Experts of a small language model: a sigmoid router.
Below are experts of layer 2 (counted from 0) of a mixture-of-experts language model. Rows are named router (the router's row for the expert), down (a neuron's output weights, with its number) and show model dimensions 0-191. Each number is 50 + 12 x the weight over its row's rms, rounded and kept within 0 to 99.
Before each expert's rows: "comes before" lists some tokens at least twice as common just after its tokens as in all text. This comes from a sample of Wikipedia text that the model never trained on. Tokens count by the router's weight.

# expert 66
comes before: ", ", ". ", ".", "–", ") ", "; "
router:65 42 58 51 56 67 36 46 40 31 62 56 64 53 41 43 34 45 48 31 44 37 62 34 57 38 65 43 40 53 61 69 53 66 44 48 66 58 54 59 48 34 58 37 35 63 40 43 43 32 60 66 72 42 42 66 43 68 58 32 60 57 59 39 62 50 66 63 36 61 54 40 56 40 35 40 34 48 26 63 55 66 33 40 58 58 46 52 36 47 45 37 50 45 37 38 65 62 57 44 64 65 36 31 35 34 36 61 56 35 46 57 58 36 54 70 32 63 67 57 53 52 55 58 61 35 50 65 61 54 36 36 47 53 67 60 69 64 66 55 35 33 59 41 51 65 64 29 53 40 33 63 52 34 69 67 63 54 63 56 60 67 67 44 64 50 43 33 49 29 53 60 49 40 53 32 35 60 40 32 33 38 33 66 37 60 58 59 33 35 51 65
down0:46 55 59 29 49 42 58 71 60 59 50 57 45 50 47 64 51 67 46 42 41 49 46 38 45 46 59 45 50 43 34 59 25 44 50 65 34 50 69 65 42 36 46 61 31 49 07 58 39 36 42 36 51 59 35 39 42 35 54 49 65 36 36 33 45 44 41 57 62 50 54 55 54 43 36 35 39 56 67 46 62 57 39 57 68 27 47 64 40 52 58 45 22 59 65 49 48 71 44 40 57 45 48 57 73 61 59 54 64 45 64 43 52 59 45 31 46 73 57 45 68 48 49 57 48 38 43 67 39 75 29 65 41 42 51 77 37 49 07 65 41 61 52 44 61 51 34 50 64 49 63 45 39 45 54 72 48 41 43 37 49 34 52 62 47 42 60 45 73 62 29 61 52 46 36 55 53 55 65 43 46 54 41 60 71 63 46 65 68 54 63 57

# expert 44
comes before: "\n", ".", "% ", ",", "″", "|"
router:67 42 55 50 56 69 38 48 39 34 58 57 63 54 35 45 39 41 52 36 44 35 62 36 60 36 64 46 40 54 62 70 56 64 44 43 65 55 46 61 48 29 65 41 40 66 42 45 45 34 59 66 69 41 41 70 46 66 58 33 63 59 61 42 64 50 64 67 40 61 55 35 50 41 32 38 35 44 28 64 55 67 36 40 60 60 44 54 34 43 43 38 46 43 41 38 65 61 58 42 64 64 29 30 35 36 36 62 59 35 47 54 57 34 54 68 32 62 69 57 57 46 55 60 64 32 49 62 61 56 37 34 48 54 70 58 68 66 67 53 34 32 62 46 49 61 62 33 51 43 37 65 55 38 65 68 62 55 66 56 62 68 65 44 62 49 42 34 46 33 59 59 51 36 57 33 39 56 41 32 40 33 32 64 36 62 62 60 35 36 54 64
down0:35 57 43 55 48 38 56 64 40 49 39 48 58 46 45 46 48 61 45 52 57 57 55 70 56 59 59 56 53 57 54 43 80 61 56 50 60 35 46 34 49 45 35 54 53 47 51 54 31 30 71 34 18 69 51 53 52 49 43 48 50 43 25 55 42 44 44 54 30 43 46 57 32 53 62 52 46 29 58 71 53 49 48 29 31 50 74 74 30 55 36 44 44 55 60 46 29 54 26 52 40 50 57 64 40 66 67 60 42 53 69 69 54 47 34 45 50 48 49 68 40 49 80 45 32 66 72 71 52 50 43 51 37 58 81 51 41 85 47 36 48 54 46 56 45 54 60 65 47 72 53 61 69 34 47 40 67 45 56 50 57 50 45 53 56 69 30 29 41 65 64 37 70 67 49 41 72 41 59 55 51 37 61 50 43 45 42 53 49 62 42 61

# expert 5
comes before: ", ", ". ", "= ", ".", ": ", "″"
router:63 40 57 48 56 71 37 48 41 30 60 59 65 52 37 45 35 43 49 34 44 37 60 36 59 37 63 46 41 54 62 71 52 64 45 47 62 59 47 64 50 30 59 34 36 67 40 39 42 34 59 65 70 42 40 67 44 65 60 35 63 59 59 45 66 52 64 67 38 59 52 42 54 41 37 37 32 46 28 65 54 65 35 37 58 59 52 52 35 46 44 35 43 45 44 38 64 57 56 41 65 64 35 36 33 37 37 64 61 35 48 57 57 33 56 68 32 64 67 56 58 50 50 58 65 36 50 66 62 58 38 32 46 54 69 62 68 64 67 55 38 28 60 49 51 66 61 33 51 42 33 69 54 36 68 70 59 55 64 55 60 71 65 44 62 48 41 33 47 33 56 58 51 39 56 36 39 62 39 36 36 40 34 63 39 61 64 59 35 37 55 65
down0:56 60 52 37 69 43 50 57 40 50 83 63 47 31 28 55 38 59 44 57 29 51 35 45 45 53 32 46 50 38 34 72 69 34 40 29 49 46 37 59 48 42 60 59 55 55 29 51 37 77 49 30 45 51 43 52 27 56 42 55 45 30 61 49 59 49 49 46 32 64 58 21 60 61 54 46 47 27 45 54 50 36 37 58 46 46 55 71 37 52 48 32 52 54 61 40 63 40 44 42 47 64 23 30 46 26 53 55 51 45 56 38 49 44 36 33 15 44 47 52 46 52 64 77 38 42 50 66 44 58 46 70 61 42 30 61 43 46 30 61 37 66 60 55 57 56 54 71 48 64 42 28 46 56 49 52 38 53 56 55 55 52 62 58 57 63 64 57 53 42 59 40 50 55 40 48 47 59 51 29 45 66 28 64 43 40 68 35 67 38 51 35

# expert 7
comes before: "s ", "201", "202", "200", "he ", "199"
router:66 43 58 50 58 68 40 47 39 35 60 58 66 51 36 48 39 43 52 33 45 37 59 34 56 33 63 43 39 54 58 72 59 62 44 41 65 57 46 62 51 30 55 36 37 65 44 44 40 34 57 66 67 40 39 67 46 68 58 31 61 57 57 45 65 52 62 68 42 61 55 43 53 41 34 37 34 47 29 66 56 65 34 41 62 65 45 52 34 44 44 36 46 43 42 37 65 57 58 45 65 61 33 31 33 39 36 61 60 34 47 55 57 35 53 70 31 61 65 57 56 49 55 62 65 33 47 65 60 57 33 37 47 54 69 59 63 65 68 57 33 34 62 46 50 66 61 34 51 41 33 65 53 37 68 70 64 57 62 57 61 68 62 42 63 47 42 35 47 32 58 59 50 41 55 34 35 60 40 29 37 39 33 64 36 60 64 59 34 35 55 64
down0:45 54 39 63 61 25 54 69 46 41 36 61 41 53 51 23 69 33 51 51 34 41 52 50 52 39 47 60 37 37 55 46 68 92 34 53 52 47 57 35 47 59 43 67 60 51 36 38 61 45 31 39 67 58 60 48 55 47 36 34 27 71 40 39 28 55 56 28 67 44 47 78 35 70 45 50 56 54 38 56 60 49 46 45 40 47 59 48 50 31 48 41 56 46 57 34 40 54 58 59 63 50 65 58 64 54 44 57 59 53 52 58 40 65 46 43 51 61 56 54 29 67 54 51 68 51 41 39 31 45 45 66 43 48 59 20 44 26 39 35 55 48 45 45 52 65 46 47 46 37 37 52 43 49 44 47 41 52 25 34 52 50 43 44 55 58 69 68 50 66 69 43 26 20 43 30 39 64 55 49 44 51 78 71 60 53 66 49 57 57 61 53